python train.py --hidden_size=384 --experts_per_token=2 --d_expert=256 --d_shared_expert=256 --lr_router=0.00131 --num_key_value_heads=1 --head_dim=64 --norm_eps=1e-05 --tie_word_embeddings=false --init_std_qkv=0.0318 --optimizer="adamw" --beta1=0.9 --final_lr_fraction=0.1
Below are experts of layer 3 (counted from 0) of a mixture-of-experts language model. Rows are named router (the router's row for the expert), down (a neuron's output weights, with its number) and show model dimensions 192-287. Each number is 500 + 50 x the weight over its row's rms, rounded and kept within 0 to 999. Numbers have three digits each.
Before each expert's rows: "raises" lists some tokens whose logits its average output raises strongly, later layers aside. This comes from a sample of Wikipedia text that the model never trained on.

# expert 4
raises: "=", "Scientific", "-", ",", ".", " |"
router:454471595559554503423505621573468500461612509511493437550599463442449501502521504590580481395553481528456498523487506464628477536479442497556484531470568577400504499506569514474548511516562590481475487541451564433524539495400456400487518533458498559607493459487488565481530421520513495534
down0:474570517568532459500529551484482515421538457536471499529505520483439454510401572411562481539466423451556528482481574538436497524543506413439609477497456534513563448496395512489510492510566479566578439542434465493561445419488472472533509506534534489484526536494524538561548444524498482439
down1:503415462537550584400525468498474464522537497474521548393477494474550515399481470554466488470566471517597465500558400461377446428592466438502590566527588567439480515545424473483565491529511538506461498524530403516545507488410497492557551487522473499460561489509459500546468459447464472446
down2:479407495512452507433462468406517424556506525533538475595610487503550463506515543578517474461468424440503509551427559529466617591469484453459493505563441616451589503535502505471461532573462552485557582403466476508525495517480523445531461488467514566475432417467477621559459459511535364523
down3:394497475539454456539558454450544463500484472486562446568542460563511527563547558533537507481480492415494594471422477507411531414508467515454476433453492477508494501489491456454452515488510495476577498521504492433475475500479483486441449579411465429483503570537550611528488598494526427453
down4:538594562416574557484436513483484503507517433488547460486455606563391512485487548463465510486380478532482527443563579329575533527455516411523483556468565494531528459425505472569493544439461530482571534502519554560470449479501506489577525532592492472494513445500486429480581587457484488529
down5:512502441511483544505471536535503490491505504513530503569470506494480509483523497515466521464501519495515506491488538484492494483501453512495506478484483510531518490517466481505518494512482504495459545518507494495525486503517467475470505514479484539476495515508493522505511470475485523504
down6:463545553424488506448573557526541538495545439529525541572535503501493510474565454514511459413568549578470516567498405541573459506467515470473466506581454441576527498518492557495463532512465499409439539363459580558495512480447527479423439444418421564542438473461459474561488504522553477490
down7:550562521499606538532435502497441494454574471482443505451489549535480482501474429511450494538498461531586563541473562472491460513543597572484469524532411508518458511567536526568495494442474530484498511582466475470551505518657534519530514594541496519592496549578466400419529525466549403409
down8:452526549478511485467557578535423472549590544588499589515469524488507488427414455499446597487550548483561598527500505519526483561507493421533466421510555575555455456525543406464449465447566418454454481492587471480453508500521502472531448518505439567536523400541442545416547499485534436413
down9:521452510462469413512485548441543488512506476547502526535550506502514519500544418538417534490507389381403506504460487481528512477480436496503532493406508513483494544520422491632537538514526496606486513501553548518503467512416485474504528440482431541546506436437405448498480496488525481476
down10:508550540391469573506508536555535484478547476424456538493614619519511557469462470606558494465585435496415549553604487529503544465549454471467504511505545424442472597580505461558454553490521408587476487444611599507590462434449573447513475496533502512523442449472496491513490434552549572426
down11:527549599594445473528481473433472523498479458497503504433424559575456430490445577476502445474505566465575496489566516585563459441473519558538484466538397514507505419468459517453443400532452500628489460480545479575509503474481542521594485443442557452467393430511424503491504500511454505430
down12:576564527375390475450528512431401474437523514595554476549467474519435621542454451564606523460513587470442480523437453556529521559523583520503486510485406549541534524544510536378456528496531465500531522527440568489516483453501475448501559501510491459533488455578514567437490446472460552553
down13:549458486507518570468486374532489460402521533507462560397490592547454484501542458442398472539516485454535536555505511563484510487519465470512467497568509375591452471522486457527442427463482457575522380451516597535479496488531563527510432482515450482425432558453459447511492588430492527527
down14:482539479515560406416646435534591451517460520554583527562577501537521503411492539445590503401460523520468463530426512543570476540470451546511511483465518532493422568608525487485476522560540512520467501546552456516525496495471431550538541490488497498611449545498577599399428507494489456485

# expert 6
raises: "7", "5", "6", "2", "3", "9"
router:439508609522601499475547473632486468467454541543430448461551448493432582467591529491537457485591553475383562453431543525587526555447373479509531531459498631519535516562567556487494470605525588518517450536503468521580516508506490539511526548525495490598423524487533518502554446515505513453
down0:582551522523566503572487525509511501488452586519527514497490538459489446579561519502419528495489432548523616521488436509524501451497439556484480442562465488475580515464524479485399528512456494469545551475512490513447478501527526621428516472390510401450434482451549563534484563545514478414
down1:484486489522539527578542535420494413461486465406449501591496525518473423507500495554605482480503529547522514464562517489499361549567590557545431482535419467434495514568567491494555455435401479464458571468490473470428389447494462453470441490465525485556564557475578441461470499491511484536
down2:562544500531516524514500576477547451511483575537402492590546492465471554568490533559529543448400469520511436529495518484453592457510506515625533505400534527502532550532558483537482543438436525454469519570648517508516450454511498482481437536513490482520459445515542434533543497462496524560
down3:481548501469467488495537403465543523514470498490527489458473479598501428579452499496471548438526514529520491404443547517538551457447534514547536549440453465436586553470462555532465563467559464516544420524502518579518429474484438411531501526590464468477528510463428469473431497567496442453
down4:527522546525475494485471537539486501497399552481491534511516572533442473436520537488582491478455479493599526533449390501420472513485489566529439510490587562394445438498421506433431530535453507613511420550507445475522415477524565493487482627507417575484600589517387428474437538555467513430
down5:529495466534498532572385534464490503534542588533622482532599451539553503529437488561414481490538475497414471492595620507532520570475511433505568463516543576518569450482513512523553395515553569477465500488504514478588538522459504444451488438439554492495407520597546511491602553470564537526
down6:480498453627457439637499446502478504516523498500410461566509569557582456551494503490480412436517433491429511507569446517532520469515553479534537341453551396473469479416490514449484503593484483550513515458524527503579552517570522480470563505499501519504453482597448425476511489476540450519
down7:529468566516503564457422517488519558522544569468499502554507543497473507515362505487464535493534461565457477445598486470467421497488517503487512478541589420596409481571562484532540443536550559467454487536473494538531530572503525552534495523503427522558497525516544558512542554555568460495
down8:478451537486509554512513406479521449481522530530494505476447477442481551486422547392524504460512545475463504466579469561519401489523486502484481522396498539476449419482507478554452471536514467534454533519526553498590561553528636444455496479487489482488546575505547508608547508459565438576
down9:530504512448562538523458495537469509528558520544576444547441514560550504522539414448554519559517452432607487488529522463481522487478395534509505492468452595555430469362460545528479527536527531525572466503381439451515504438505426487518503518545450458451395461501426493533507464502529568515
down10:511413461525453510455480494486538491507465517571506527439541508459523533445416355554459554396523442536455416443490479492528473563455560482522514570427445460518477511485458513547455447471476519434418483540508479482472496509481427486493371459500473541496559472525536506546585501582480526434
down11:501434443482481425571442433505475518478526523516497595498515519522545509536514532447543512442432471490482608498569484528468484468415517467562567529462487524510476479510496506492490495448476539528449410504437524447448490524484407455442584540514539440476427557522487496494516482500445425560
down12:452486421487494515523508549514506401456487605502498544521517546547538537491399524433448568439410567502524485432494457450417525484468428457539536491454459630539568476459532554496514581587556438511444583467531559536480490573563533524463511569518424617486452510516434484419516527482528557424
down13:551528416541446516501514508502511423368455542470396612537438455534519478513495475588490524538572490467425498514525411498524486442517499498560599487527529507492547524535527405533519446564502434482517489504519511476480499460477499515517517427486449470471483485524513522471528526476502520572
down14:533451465440409520520548599513421496490510485477432439496471441409515579490489463588478608406508492467591440507528551470480431506531495528501504512457501408523530454504518595517459492513502458486428494512507456472448580436511474452529410467470492627512441448504566493411520459479481561596

# expert 7
raises: " and", " (", " "
router:508520546481499503490573554597453513422450561487393475528477610540527513521543433507573429422439452499461441497464554521607474524497444506565458555542525548556475437634485520419504383556472531544550464434450509450573525393432439473503443564516537434574489608480449457469485518467532511467
down0:458451462440608613508530513477561544455529439527580557472505437319545535492507500522536489497517485486535483463433445588519582374469462550486429457483472382494575558416489490555479482533444416511519503644474489490490478501476509547558560510411495444425507493483566550448475505467549412482
down1:493577578502575500492523443521474515565488460430496535599533429479479424526553632409447513557498462510546399444488489487435489537504469498512500633509384501471537514449498544400468501571589539585466430501418508443458445464489528483434489464427543526485452539434479448434392516462547499556
down2:594475495494563635458522479502511576505565477416463511453486572590467496483435534488497548415502475486534467502457483571458471542427383569503548462488494449466613498514570484588450595561530463440491544598483465456549445528479549511482533373531499496515635582506566464481419471574458476531
down3:497496396376475477531468462516455427516486574477532538537441576441479558515490568466582561462490483554489550433528409507469431515509476566467413420458517526440531413419590430460494464498497562479453529532493496568441465492496448583499471552576572492490502391437530528466545493450511413525
down4:561509489534462565541507431531445558583522505567538571499506515453375385427463497457498442438527550488478552525454453500518506492520453465554530472555450540508533473516370404406540552524435404484427453573522477473501554491551515573468519458476487449463531488504556519593486555547463439514
down5:489558602611463387606550461526545545479551528476514474479542418593485526464581500539480488439463395541500487476459581483487648449486554471533595548481539561502464562465468429512555491479546580466568547618514539540482462455510518486451477504570488546412496516573512613600648532479521430544
down6:584584519471516516479523445435393517515450473483545447528540513554418456460381601528522465490477498487412419504478591539490483526402481529380529486540478574475536442515484486451486539532538460517514424491436538477444599499442511526573580540549494496575571580374489518501539529482513516475
down7:455429564522573491395515489542504535542479416501520529548464467620479436533558502464589448548495452475546554509505470557503537573410539428516573524417481505547486443541589539476413519517594555601556359521484504459533558500548441494459439540494446549462476487512499567490588593549427536532
down8:444444543561467467497429453555511429522477391529550473489474376502605472549460430492516515427460471443470561499527475480414511568518373519484489444540517557526537420491503444492560583421548547513568532486501451530409530511500499533493538522516521469535417371475523519489559519415486519501
down9:562462567590482541535537531542506520466491562565514501581476561533527438527532519586408551531508491484627481538507541528472477495538490528455542530470559504526507470444604428517539490470494500523483520610481553549448484525523495531427460581435459468501468538498528470452391535402558492523
down10:535484492497449603449532608498379491560513586564464440566560448502536530481479528548454445419497552500427492510470482546432500484482567491505475506417549533403578459496524449448590501487477469488566500442483577522509546486578518489452458475423499460470510450502477430454499460473475522625
down11:452523447560458504524498602514577506461477449413448477493479464460500426572521532543504521379541541436557538537335543515449469505516591536477498455455530434477490520453486567584498563497431534498510562532525470520491534477506428467507547539412508494470487432594476506452504526461505479544
down12:549446521449565533457441388468468514504535498571580506462532567490433649528526485409548464457470510468522516481479458488468437566422509495477457469563476478540546444530504517500530484496452520569581503496603482446514514435487407561487467539602515512509505431478521435548573516443441477501
down13:497396480492557526441539484521457496485532411512460542521474455465466441411494572567482474495510589479532460538620423502509525429493506515397535502564467490443521424461450482507580518477517518529503465565482442477498469450539377527490536435487515443550609485549496608573474425446523657504
down14:524517618532391455499466504481545493504423506487566504401492493538445482507564514477475519602557442545501457529474484486561477574470491479588522548435562577531487496474566545501557535452493464495405474441560427396418483506478475466472514501447414531501529532462535506524512519464446444585

# expert 5
raises: "2", "3", "0"
router:509529483521582505481488435596468407463509559538418485473471476529473483477472566500505425452545552408430506518515533533610484502498420425522478571534588541479525432651500526468567464563525530474522426512515425521538508487503482545512495540566553498529426546490459482535489541441523499459
down0:576476480451596464573531462521584617518464535574479483500571547547490509423436458486512471457483469491433451457538496549570441414467513442487504558516472576540421488427547520493466422523579508519444487480509507519518445512539482468563583556518507539468487522505515466470436442521553500525
down1:568439506576489500528517446549545530506520557518543540486570454438556457500509470491511512548517371450538561402548512459529623455381480512481552559575545530427498469577508485481506484504486506466526532546377446516620562523507558536492489503444539542519444474428550485405476553542568555515
down2:528464505439462465492535525555497507511479471481475501492530470548530465500537518612450516584478483508550526522454468533461500502526559483429506447463474383511491405563547504492511433515461444495484510463437371514478514527492465458515650520556512393570522516472503506470493473444488472485
down3:507466481528425498448512494470511478492493413555453521548512427529428552443530473546529496436507443589546554526517460467569553574488523496498508482520458473564546453583542465442443504487576497525544508458553468606521566476560508454460520508549506525577543489538513500486522491443524465500
down4:489483387467404557485526434488437492500608535516602453487558455482436489528513469556516528540549424535595484537466537529443460468486404587450493506550486418500526449523490485482526543489519538458465464589505508418476507502487469462520466470529435457545540447521480527527602559534439449511
down5:500489492443501443545458471597516520485395444470580537507552559520474504502533559352543470605474484326474465483406534570514445495520490399508407559446548520446437551474595484498433561398519529420503522529495415543556476548427517486511487548535445436568554502491585462506541595524453424472
down6:514495497485545511488554452519470563484549518460525446489510442485467464461486400498544611527573410513475461524515521416510494515498408449508573504604516454499540391512455473400468387535491540504528487491521550520458545557492441567514510458443474527556577544385548425465470503445609495492
down7:594496496462403416513542464483595499497437542515467493552390598409442549500570489511436494485487550532453448572445588529515465492566510534503543492569475450448493532499480510599506478502557473524455467448538593492431580479524494496522611483486549405422608453475421546467440580569530461492
down8:470495558484515416466514508463557502543462548525491433486484542520509510502429525533492544590503526497455457568377547498491575439498472537481468581461483488502464538565412480468499532506517475440559443526499524542460577513413594500570499473478489484554594515585540551583571474605450512483
down9:429447519514508578566414551482507633502456506419463499439414563443475603579490523623466486525478482445513467527550444573516416506573573503502540500504464497483528484613439536505580431535404507543520518520501448450512538492507435534494495595409532459511549565507470476431486478507508437496
down10:506454554473389415505558545596535393537501512438519507611508447485544428556470482478526536521521457539389507499411557482394546484474531447475521544448591573468680459347542541487470498480459567529424486492561512629466456488508522456448502533554575493436452428440530461449525462501403528438
down11:601504532445544437484531499619422441475515558446468444568550447500494522576494478591477592490614563497484509536515455597488517399474535501481546494543448532445563485507440507526525543433578495454530530542494547534552552538450540461440560536443437511583456461494458440531562484431447518469
down12:462470469484458529442538483468508545514461513501570576522516505459510471496577537533462536575422448510510443444553445465375493563531516513527523441448464465558460516518503543493554559505519500542444477528502503481487487502503475423593467536473490445551563364514541549410568522564500472463
down13:452517485469507556572496469531486468449485528507493557500528501555570467493414583495424483487510507514498470464465529500525450483426467440444512429534577452585577493553505436444518430358489460495451480444473457529436478448464462571474519529545587529557511549581473462482437511493467487482
down14:555525516491416588488440429594431464493483594520456421422432546508446465469561568488516510440463437498476544481576529574605503448467545500489617425560507579457500474507550454502482565481496419505481460534444586527467533494519500520550492502456440517573511430522419522534587437541409554516